Weights of a small mixture-of-experts language model, trained from scratch on English Wikipedia.
Size: width 128, vocabulary 8192, 7.6M parameters.
Training: a variant of SOAP for the experts, 426M tokens, 6502 steps.
Below are experts of layer 2 (counted from 0) of a mixture-of-experts language model. Rows are named gate (a neuron's input weights, with its number), up (a neuron's input weights, with its number) and show model dimensions 0-127. Each number is 128 + 32 x the weight over its row's rms, rounded and kept within 0 to 255.
Before each expert's rows: a language model's description of what the expert responds to; "mostly gets" lists some tokens that are sent to it at least half of the time. This comes from a sample of Wikipedia text that the model never trained on.

# expert 24
What it handles: Number-internal punctuation. Decimal points, commas, hyphens, en dashes and slashes right after digits or words, such as 9.6, 2004, and American/Egyptian.
mostly gets: ", ", ".", "'", "-", ",", "–"
gate0 [178 132 134 142  84  92 188 129 126 129 131 118 156 178 119 176 138 126  91 105 123 134 141 103  96 113 130 159  99  84 149 115 127 104 149 121 173 122 169 138  67 147 155 189 120  82  41 167 115 102 119 178 162  56 157 172 130 129 135 113 165  99  71 129 133 108 117 138 112 177 145 128 137 124  96 123 152 106 128 109  69 126 107 147  78 110 179  96  89 164 104 120 163 211 150 156 128 155 130 108  91 135 230 123  70 100  99 159 120 120  96 199 121 129 104 113 121 161 136  93 100 118 155 111  75 123  94 120]
up0 [161  96  64 146 121 165 106 132 119 178  98 141 148 173 170 129 175 174 157 101 123 108 141 149 161 109 141 206 146  89 166  81 135 128  85 109 167 121 140 123 108  78 114 162 154 120  67 182  89 180 158 161 158 185  87  81 132  82 109 145 132  72 144 105 133 166 170 171 141 112 123 137 125 109 107 150  88 138 125  69 107 154 164 106 137 104 139 155 209 162 109 141 111 110 118 146 171 163 132 190 110  99 132 101  79 203 100 135 112 124 120 111  81 130  90 165 149 107 118 102 139 160 168 153  90 111 165 157]

# expert 11
What it handles: Capital letters in names. Single capitals or short capital pieces starting names, acronyms and LaTeX, often after table pipes: MELAA, H(ull), L(i), $\.
mostly gets: "T", "A", "E", "L", "V", "H"
gate0 [170 103 153  90  82 131 138 148 149 115 142 196 128 111 219 149 159 152 195 154 125 119 102 111 110 141 154 151 170 126 212  62 125 130 136 109 137 151  98  85 121 129 126 187 167 124  39 116 107 141 113 164 104 145 106 126  97  99 110 125 164 189 112  77  74 101 117  98  85 135 119 103 180  86 118 114 150 151  91 116 112 144 173 112 107  73 142 146 113 146 112 111 173 121 108 134 126 116  85 130 142 162 122 154 116 128 116 102 122  89  95 125 153 109 185  99 155 159 138  84 141  96 127 101  41  82 158  78]
up0 [122 118 153 101  74 180  96 137 180 210 121 139  87 144 162 120 161  81 129  64  99 165 135 186 139 124 170 136 153 110 139 179 156 120 155 195 111 163 102 141 140 125 125 103 167 147 110 151  61  92 128 102 111  92 107 136 135  77 127 137  65 158 140 171 118 117  71 174  98  93 136  91 149 103  97 133 127 112 142 169 154  83 158  90  81 130  75 175  62 142 149 130 109 136  99 151 149 168 155 122 122  95 143 137 161 127 133 134 117 162 211  87  77  82 150 173 104 108 119  86 161 143 116 115 119 158 140 162]

# expert 9
What it handles: Name and word fragments. List-item dashes and line breaks, plus short syllable pieces inside names and words, such as Cor-bet-t, Bar, ab, con, é.
mostly gets: "- ", "ab", "con", "Car", "Bar", "é"
gate0 [131 105 168 160  97 134  66 120 157 126 112 186 132  95  83 114 153 115 157 176 126 151  95 146 172  80 154 178 138 125 120 143 164 157  79 140 136 137 102 116 116  79 119 129  91 155 155 155 106 132  87 155 136 101 124 129 170 101 150  92 151 103 171 141 102  86 153  90  88 150 135 141 112  75 146 170  72 161  90 141 142  61 119 169 155 143 189 144  96 136 182 145 120 106 127  92 146 144 108 142 116 144 141 186 164 111 154  37 110 151 137  74 142  87 126 122 119 151 157 202 116 118  97  91 220 163 176 151]
up0 [187  79 111 118 145  82  82 107 134 164 175 133 129 136 134 151 126 131 106 141 155 198 101 122  76 138 100  46 139 138 146 162 174 112 132 103  97 112 207 118 154  80 180 121 144  73 158 118  62  95 134 114 157 160 132 131 147 104 153  85  73 136 178 111 152  96 157  77 164 165 162 126 192  97 101  50 113 138 155 131 101 106 113 160  99  71  90 131 156 121 175 107 127 144 176 116 108 171 126 104 147 124 106 138  90  95 122 148 146 119 114 119 129 156 155 111 121 123  91 150 151 133 152  99  49 122  81 166]

# expert 28
What it handles: Colons, hyphens, numeric punctuation. Colons after infobox field labels, and hyphens, dashes, commas or semicolons between numbers, such as Website:, 1932–38, 33:00.
mostly gets: ": ", "-", ",", "–", "/", ":"
gate0 [161  76 104 165 160 117 170 149 141 138 172 133 122 134  65 112 128 125 114 138 140 140  93 109 145 109 111  96 190 192  99 129  58 125 101 120 117  97 207 163 105 140 132 104 125 138 146 130 130 105  86 149 149 126 149 142 118  85 137 158 133 101  90  75 117 136 106 121  92 107  93 151  71  92 101 148  63 190  94  75 156 131 211  73 125  70 147 163 120 128 139 171  84 166 158 173 106 182 101 160 124  98 163 113  96 109 136 100 163 116  76 116 138 107  85 183 113 126 166 154 149 184 131 105  86 137 154 152]
up0 [121  99 205 110 145 157 116 124 108 141 138 149 114 167 146 111 164 162 108  60 138 127 121 163 155 138 112 143 126 170 124 152 114 134 145 161  80 141  93 120 117  90 114 115 115 165 165 125 129 130 211 138 108 145 120 116 149 113 104 121 123 193  91 183 140 152 188  98 161 147 182 139 166 148 143  85 176 107 169 141  97  91  10 149 131 192  91 130  93 104  90 141 173 139  61  97 145 186 143 150 165 108 180 150 141 153 143 158 157 136 187 120 128 163 149 127 135  93 155 128  96 151 130 139 165 162 182 107]

# expert 12
What it handles: Clause-linking punctuation. Commas, semicolons, closing parentheses and clause openers such as who, which, that, but, where that link the parts of running sentences.
mostly gets: ", ", "that ", "\" ", "), ", ") ", "which "
gate0 [208 100  66 164 106 123 158 136 144 204 140 142 146 166 128 156 153 159 156  95 144 110 179 106 162 111  77 158 160 168 171  91 110 177 128 138 118 160 114  65 113 153 195  90 118 106 119 162  87 105 144 165 153 122 103  68 103 186 173 118 102 138 116 141 144 212 137 138 131 118 136 106 123  88  70 159 113 136 118 157 137 100 116 130 121  61  86 154 154 165 118 123 153 107 155 157 111 124 116 110 122 177 144 143 141 124 113 110 166 111 149 123  98  73 131 118  14 132 104 105 139 177 117  96 104 149 116 138]
up0 [152 138 102 150 129  80 120 106  98 153  95 164 137  90 111 106 122 124 112 138  88  92 139 110 126 126 159  83 136 200 129 189 206 101 148 185 134 116 113 193 110 136 171 105 160 156 105 160 153 152 141 154 141 102 119 167 201 115 132 135 134 193 119  91 131  68 138 156  72  98 140 170 181 137 138 157 110  63  80  89 157 134 128 112 110 140  84 167 190 116 153 172 115  91 147 135 199  81  90 122 171  99 145  92 145 158 133  90  97  98 114 151 153 109 120 146 167 120 132 147 110 113 102  88 137 175 124 196]

# expert 23
What it handles: Section breaks and headings. Paragraph breaks, == heading markup and the first words after headings or list dashes, such as The, Starring, Preceded.
mostly gets: "\n\n", "==", "===", "= ", "=", "The "
gate0 [196 107 135  93 135 145  56 126 108 171 100 144 107 148 145 124 118 143 114 134 110 161 141  44  98  97 126 101 139 130 137 130 118 151 107  75 125 152 164 137 118  96 196 178 190  78 178  81 128 150  94 115 155 143  93 137 155 104 113 132  80 116 145 123 189 131 124 117 115  83 121 107 115 115  96 118 165 144  66 128 129 117 144 127  95 123 149 135 181 160 115 154 162  97  89 176 138 159 126 152 143  67 132 107  28  63 121  72 105  83  81 169 179 141 155 144 129  92 137  82 133  75 137 157 153 159 152 138]
up0 [137 166 131 140 160 133 134 136  92 130 107  84 127 122  38 187 181 129 101 165 112 144 152 153 174  98 106  78  95  98 174 109  76 116 180 176 127 137 132 127 115 110 116  97 125 166 123 185 127 130 144 107  54  53 147 130 126 166  92 127 124 139 120 101 145 179 132 106  93 111 136 127 140 142 158 116 188 176 174  92 129 161  97  66 150 118 156 154  97 109  96 162  99 130 124 109  93 166 148 141 123 166 102 158 114 138  85 200 136 111 118 142 189  93  96 142 128 144 221 147 165 137 113 116 144 160 116  61]

# expert 25
What it handles: Table cell separators. Pipe separators and divider rows in Wikipedia tables, especially in filmography, sports and election tables, plus some won, votes, points.
mostly gets: "| ", "won ", "votes ", "|---|---|---|---|---|", "|---|---|---|---|---|---|", "|---|---|---|---|"
gate0 [127 196 175 168  81 209 124 148 118 111 105 178 194 124 105 162 126 153 132 131 147 116 100 138  94  77  91 113 129 113 142 141 172 145 130 156 112 131 189 127  99  92 116 151  97 118 126 152 131 127 175 118  96 114 111 105  76 130 134 117 118  78  85 119 143  92 101  96 170 132 124 108 135  79 103 130 150 117 106 139 111 222  97  75  80 174 104 133 202  98 102 148 142 124 142 127 139 146 114 103  76  44 116  75 172 136 145 170 166 109 106  83 112  91 133 119 149 130 114  69 152 160 163  98  65 115 144 161]
up0 [122 125 170 117 169 117  78 141 102 145  82 114 165 154 148 132 170 113 146  96 121 162  96 161  97 112 112 123  99 129  87 130 109 129 132 141 117 157 125 130 221 102 104 126 156  87 179 162 141 131 176 125 173 153  92 168 107 162 107  72 130 127 115  82 122 140 181 137 112 152 120 126 107  62 127 132 178 155 115 189 102 166 106 128 124 122 116 175 172 101 153 122 121 137 114 150 113 101 116  69 121 128 120  75  92 137 115 172 127  78 178 142  94 130 114 213 159 159 145 122 163 161  87  34 188 204 118 158]

# expert 29
What it handles: Non-English letter pieces. Single letters and short pieces inside non-English, transliterated or accented words and scripts, such as ḍ, ọ, í, ɡ.
mostly gets: "a", "y", "an", "el", "k", "ar"
gate0 [143 146 141  81 153 148 136 127  87 133 128 127 174 150 147 167 121  64 139 138  97 125  92 101  93 146 134 193 118 139 113 129 151 134 129 164 104 156 145 116 147  96 175 135 112 103 133  79 168 140 183 161 101 129 112 128  83 103 175  92 124 117 109  95 126  87 109 142  75  67 131 104  91 118 152 143 156  86 118 117 150 204  95 195 108  94 168 159 130 139 184  91  65  98  82  84 188 104 158 164  93 167  59 111 110 111 154 124  98  96 112 136  61  90 158 157 145 118 103 116 150 111 164  89 209 163 122 132]
up0 [114 110 120 115 203 201  65 104 150 138 137 147 135 120 101 178 198  69 127  66 126 121 181 144 162 136 140 150 160  89  87 127 124 170 134 126 213 121 142 130 146 186 169 177 146  82 121 140 117 205 162 102 102  81 130 112 171  82 145 110 137 109 103 142 122 133  63 168  91  91 175 121 119 108 143 161 160 135 109 148 183 109 132 129  90 100 119 127 129 122 140 124 140 161  56 163 123 111 141 193 112 117 125 124  98 128 130 112 123 187 110 157 115 105 112  85 150  81 128 116 167  68 118 121  94 111 161 127]

# expert 7
What it handles: Mid-word stems. Word stems after an article or conjunction that need a suffix to finish, such as advoc in advocated, organiz in organizations, occas in occasions.
mostly gets: "ent", "man", "rec", "comm", "iv", "tic"
gate0 [146 135  98  75 183 126 138 177 117 105 128 133  94 165 189 121 110 153  83  84 143 127 157 142 180  87 127 120 153 113 123  78 111  60  74 153 111 178 135 197 132 171 165 165 131 128 172 106  66 145 147 132 120 127 167 151 130 116 156  94  75 172 133  67 120  60 151 135 103  96  78 124 102 118 178 149 121 173 121 139 118 121 165  89 162  98 107 124 198 117 134 149 184 143 205 154 150 173  98  92 190 113 112 151 123 106 151 158  78 130 119 152 184 120 115  66 117 145 123 102 107 128 143 135 130 146 132 131]
up0 [142 191 143 154 103 100 177 157 112  94 119 113 128 148 134 104 154 140 111  49 140 130 188 141 103  94 114 140 100 136 139 172  77 164 135  76  77 172 102 133 140 165 180 153 150 128 146 128 166 120 104  76 150 114  78 111 147 120  70 124 175  93  55 106 108  87 125 139  68 120 162 130 178 146  92 120 112 120  70  87 160 140 115 143 113 138 143 170 113 121 119 118 130 122 115 137 114  62 139 113 156  36 126 153 152 152 131 168 159 128 138 124 105 151  98 189 107 147 183 162 129  91 163  86 149 207  87 129]

# expert 27
What it handles: Line breaks, possessives. Line breaks after list items or headings, possessive 's, opening quotes, and the determiners the, his, their.
mostly gets: "\n", "'", "s ", "\"", "his ", "their "
gate0 [161 175 102 180 141 143 190 168  88 152 143 126 130 115 111 165 183  61  67 131 123 156 151 136  76 179  83  97 156 114 141 159 160  78  92 160 181 196  90 166 162 157 117 127 107 131  80 119 119 134 138 109 124 155 103 161 115 108 150  90 126 115 139  99 110 123 134 151 117 129 132 158 197 119  76  79  77 168 101 149  67 137 159 130  97 161  94  85  91  98 131 108 119 164 130 144 102 136 129 182 149 178 135 160 165 143 160 155 137 131  98 127 104 121  57 138  60 130 185 157  86 152  99 141 135 156  88 142]
up0 [122  55 193 100 186 160 106  83 121 163 132 126 115 124 141 124 182 118 126 103 203  82 103 139 125 114 170 102 105 150 139 120  95 187 120  37  69 116  97  91 134  79  81 139 107 103 107 154  97 102 136 168  88 162 112 147  93 114  98 132 111 160 132 166 128 156 105 106 175 127 141 148 109  28 150 134 162 141 113 178 147 106  98 131 128 166 156 143 125  94 192 139 122  77 142 130  93 109 124 127 132 130 120 149 167 104 109 141 161 118 187  78 112 169 199  94 138 100 147 126 133 103  81 162 105 137 140  99]

# expert 14
What it handles: Word-internal pieces. Short subword fragments inside ordinary English words after a first piece, such as head in Leatherhead, up in Jupiter, ust.
mostly gets: "un", "th", "y", "on", "at", "ro"
gate0 [149 107 124 187 150 114 171  94 112 132 108 183 123 160  52  60 159 101 155  60 140 167 105 138 125 139 126 140 175  66 140 155 115 155 187  86 150 108 161 138 139 181 101 130 106 119 100 129 147  76 155 183  72 160 140 120 126 186 167 129 143 158 151 143 149 136 171 173 117 138 110 148 134 167 198  93 130  95  83 157 167  85 161 156 144 164 179 116 111  98 121  99 143  83  97 122 124 158 153  57 137 134 130 144 113 122 113  87 102 154 109 159 152  89 126 166 116 141 165 134  94 100 195 160 150 132 178  98]
up0 [187 127 117 101 114 119 129 133 109 153 142 114 137 164 131 114 122 120  81 128  82 128 105 128 101 168 171 165 129  91 138 113 157 108 135  94 136 139  77 136  96 155 180 141 168 145 105 114 108 158 116 114 145 129 122 103 123 102 105 160  86 117 124 125 147 117  72 121 106 140 120 145 132 112  94 124  76  61 184 123  91  97 108  79 121 164 234 197 130 122 115 173 145  30 233 145 177  86 121 123 176  99 210 136 130  88 140  84 149 112 135 112 128 148 137 126 158 172 130  78  80 131 126 157 104 121  97 146]

# expert 6
What it handles: List dashes, time words. Dashes and pipes opening list items or table cells, plus sentence-opening time words such as After, On, before, until, and the prime sign ′ in coordinates.
mostly gets: "- ", "after ", "On ", "′", "first ", "before "
gate0 [125 138  87 193  49 149 127 155  85 156 108 105 166 151  97  94  99  87  99 122 164  93 124 117  76 183 116 125 188 143 119  64 122  98 119 100 155 137 170 227  65 106  84 107 103 136 157 110 171  65 118 121 196 104 137  89 120 136 131  56 139  63 177 150 153 141 176 146 123 101 111 139 117  89 124  87 159 179 110 100 136 104 156 174 171 130  66 128 133 170 135 161 158 128 149 135 140 142  94 140 124  94 104 127 134 110 115 140  94 113  99 135 104 134 150 142 173 165  96 154 103 142 141 135 119 168 117 132]
up0 [156 120 105 137 102 160 100 136  96 124 163  97 112 118  95 134 111  76 149 108 137 135 172 116  89 144 110 151 136 147 123  91 175 124 100  84 161  81  48 136 153 118 102 162 202 149 147 199 103 136 160 158 116 116 129 120 132  84 116 180 102 166  56 156 145 202 137 129 174 162 169 110 113 104  63 183  83 109 136 109 171 121 101 144  74 112 178 136 120 125 126 174 114  85 132 109 138 101 169 106  68  60 125  95 198 113 135 127 134 179 141  73 137 143 115 156 144 120 143 133 122  94 187 128 153 112  89 133]

# expert 18
What it handles: Articles and determiners. Articles and possessives opening a noun phrase in prose, such as a, an, the, his, their, first, one.
mostly gets: "a ", "an ", "his ", "he ", "their ", "first "
gate0 [151 122 142 132 124 114  98 106 127 156 107 113 122 111 135 148  97 104  87  73 191 114 200 125 115 133 179 108  13  95 140 150 109 176 151 118 154 157 183 114  79 121 139 121 132 117 103 203 168  74 156  93 154  80 178 122 126 142 154  76  93 133 122 163 101 113  92 122 124 131 153  78 159 168 151 121 179 164 112 139 101 166 148  59 157 154  86 144  84 150 151 142 157 116 144 111 152  80  80 171 121 178 130 139 120 152 158 113 120  90 108 163 145  66 111 107 133 165 145 109  79 125 131 187 144 156 124 157]
up0 [117 147 112 125 125 154  79 185 123 135 141 103 136  90 175 100 145 100 133  63 137 145 104 142 124  79 137 146 146  85 150 102 127 171  71 115 125 128 115 163 137 135 150 168 157  76 146 204 125 201  94 140 138  83 176 104 173 146 143 178 153 134 118  95 106 131 107 115 160  69  97 153 113 133 128 115 107 128 134 149 133 200 105 167 195 147 151 128  77  93 114 158 173 125 130 135 151 101 111  93 149 105  82  65 183 190 119 120  76 174  70 126 163 105 157 105 148  99 120 157  81  87 185 114 108 148 136 173]

# expert 4
What it handles: Proper name beginnings. First capitalized piece of personal or place names, often in lists or tables, such as Coll in Collins, Gu in Guthrum, Sh in Shellback.
mostly gets: "T", "S", "B", "M", "K", "A"
gate0 [175 104 169 119 131 106  90 125 156 163  62 134 105 136 177  97 126  61 102 127  93 185 119 201 126 169 117 127 170 123 164  85 160  87 125 115 164 100 151 145  83 116 106 115 151 147 132 137 155  57 110 140  80 146 128 179 112 166 153 124 136 105 172 117 107  69 117 111  78 153 137 172  90 105 119 122 143  90 129 154 190 134 128 157 125 171 126 148 162 134 124  47 135 119 147 165 112 143  65 105 103 138 181 172 154 120  31 114 124 163 163  98  87 161 129 127 107 151  82 118 160 156 140 134 123 132 184 131]
up0 [125 108  91 103 115 193 141 159 154  97 190 129 231  87  64 127 112 165 165  85 140 136 152  88 133  47 136 163 131 125  90 157 141 102 160 176 120 134  84 139 149 121  61  94 137 144 125 149 104 172 112 130  90 113 126 103 165  98  86 131 127 185 113 160 144 134 184 107 138 101 136 152 177 151 114 109  95 166 111 131 108  61 103 110 134  90 137 129 114 121 144 185 175 116 174 116 102 120 103 102 191 135 112 120 121 107 139 124 190  87  95 136 188 128 117 149 145 132 148 193 115  97 136 120 144 115 111 198]

# expert 26
What it handles: Table and list delimiters. Table pipes, closing parentheses and line breaks ending cells or list items in tables and track listings.
mostly gets: ")", ") ", "|", "\n  ", "); ", "} "
gate0 [176 111 142  72 117 118 134 164 166 162 116 198 152 144  82  75 117 117 124 114 159 164 135 142 134 127 151 140 149 107 119  81 127 141  61 152 128 183 183  52  65 144 145 122 154 126 124 167 171 123  63  82 120 118  92 147 167  65 107 131 119 123 107 155 186 132 122 165 103 154 117 133 131 165 113  78 107 200  72 201 105 131 144 162  73  97 117 146 128 133  98 170 163 166 147 113 164  74 106 141 137 116  88 119 114 181  93 119 162 138  91  92 160 151 104 123 115 120 194 139 113 121 102 154 159 153 140 147]
up0 [173 120  95 111 101 109 139  74 156 103 103  97 113 118  84 167 115  85 157 151  87 110 130  97  74  92 166 102 154 171 128 159  89 126 186 136  89  96 118 137 176 121 145 177 134  69 111  98 119  91 145 193 175 121  99 106 133 175 104  88  97 116 130 123 119  90 137 108 110 128  73 165  87 111 152 154 117 125 124 122 140 123 101  97 116 184 143 109  86 198 150 113  76 155 132 185 180 121 123 111 138  91  56 132  93 114  72 142 112 161 143 112 113 145 152  98 132 174 131 106  69  99 126 184 114 152 162 216]

# expert 16
What it handles: Noun-ending pieces before prepositions. Word-final endings and whole nouns or participles just before of, in or to, such as tion in option, work, size, ated in decorated.
mostly gets: "ing ", "ation ", "tion ", "age ", "time ", "ations "
gate0 [ 95 126 162  85 132 128 166 132  76 124 104 139 167 145 153 105 104 122 130 111 169 116  59 114 137 120 108 188  96  97  97 147  90 102  85 103 100 115  91 146 123 128 143 150 108  99 149  76 108 149 140 129  99 131 128  94  55 150 176  94 158  86 120 121 113 130 132  91 155 206 152 105  86  78 117 153 149 172 117 166  93  74 131 142 108 115 151 180 119  32 143 142  95 117 167  90 171  93 149 135 159 125 147 130  54 114 162 123 130 117 142  99 111 182  58 127 153 159 161 187 180  66 162  98 117 136 122 124]
up0 [139 139 187 102  59 135 121 102 177 134 130 108  44  66 175 120 120 104 126 113 160 114  84 110 102 143 151 159  94 183 216 126 180 154 142 127  93 116  91 118 117 138 141 156 164 158 110  94 161 126 116 151 105 100  78 159  76 135  74 128 136 124 173 102 120 137 124 168 131 132 104  94 138 115 150 183 177 161 156 162  71 143 132 113 116  93 129  67  61 122 144 155 142 113 142 131 129  83 124 109 113  94 171 145 134  41 103 124 144 166 147 116  70 139  67 168 127 114  99  99 159 106 126 134 145 159 145 174]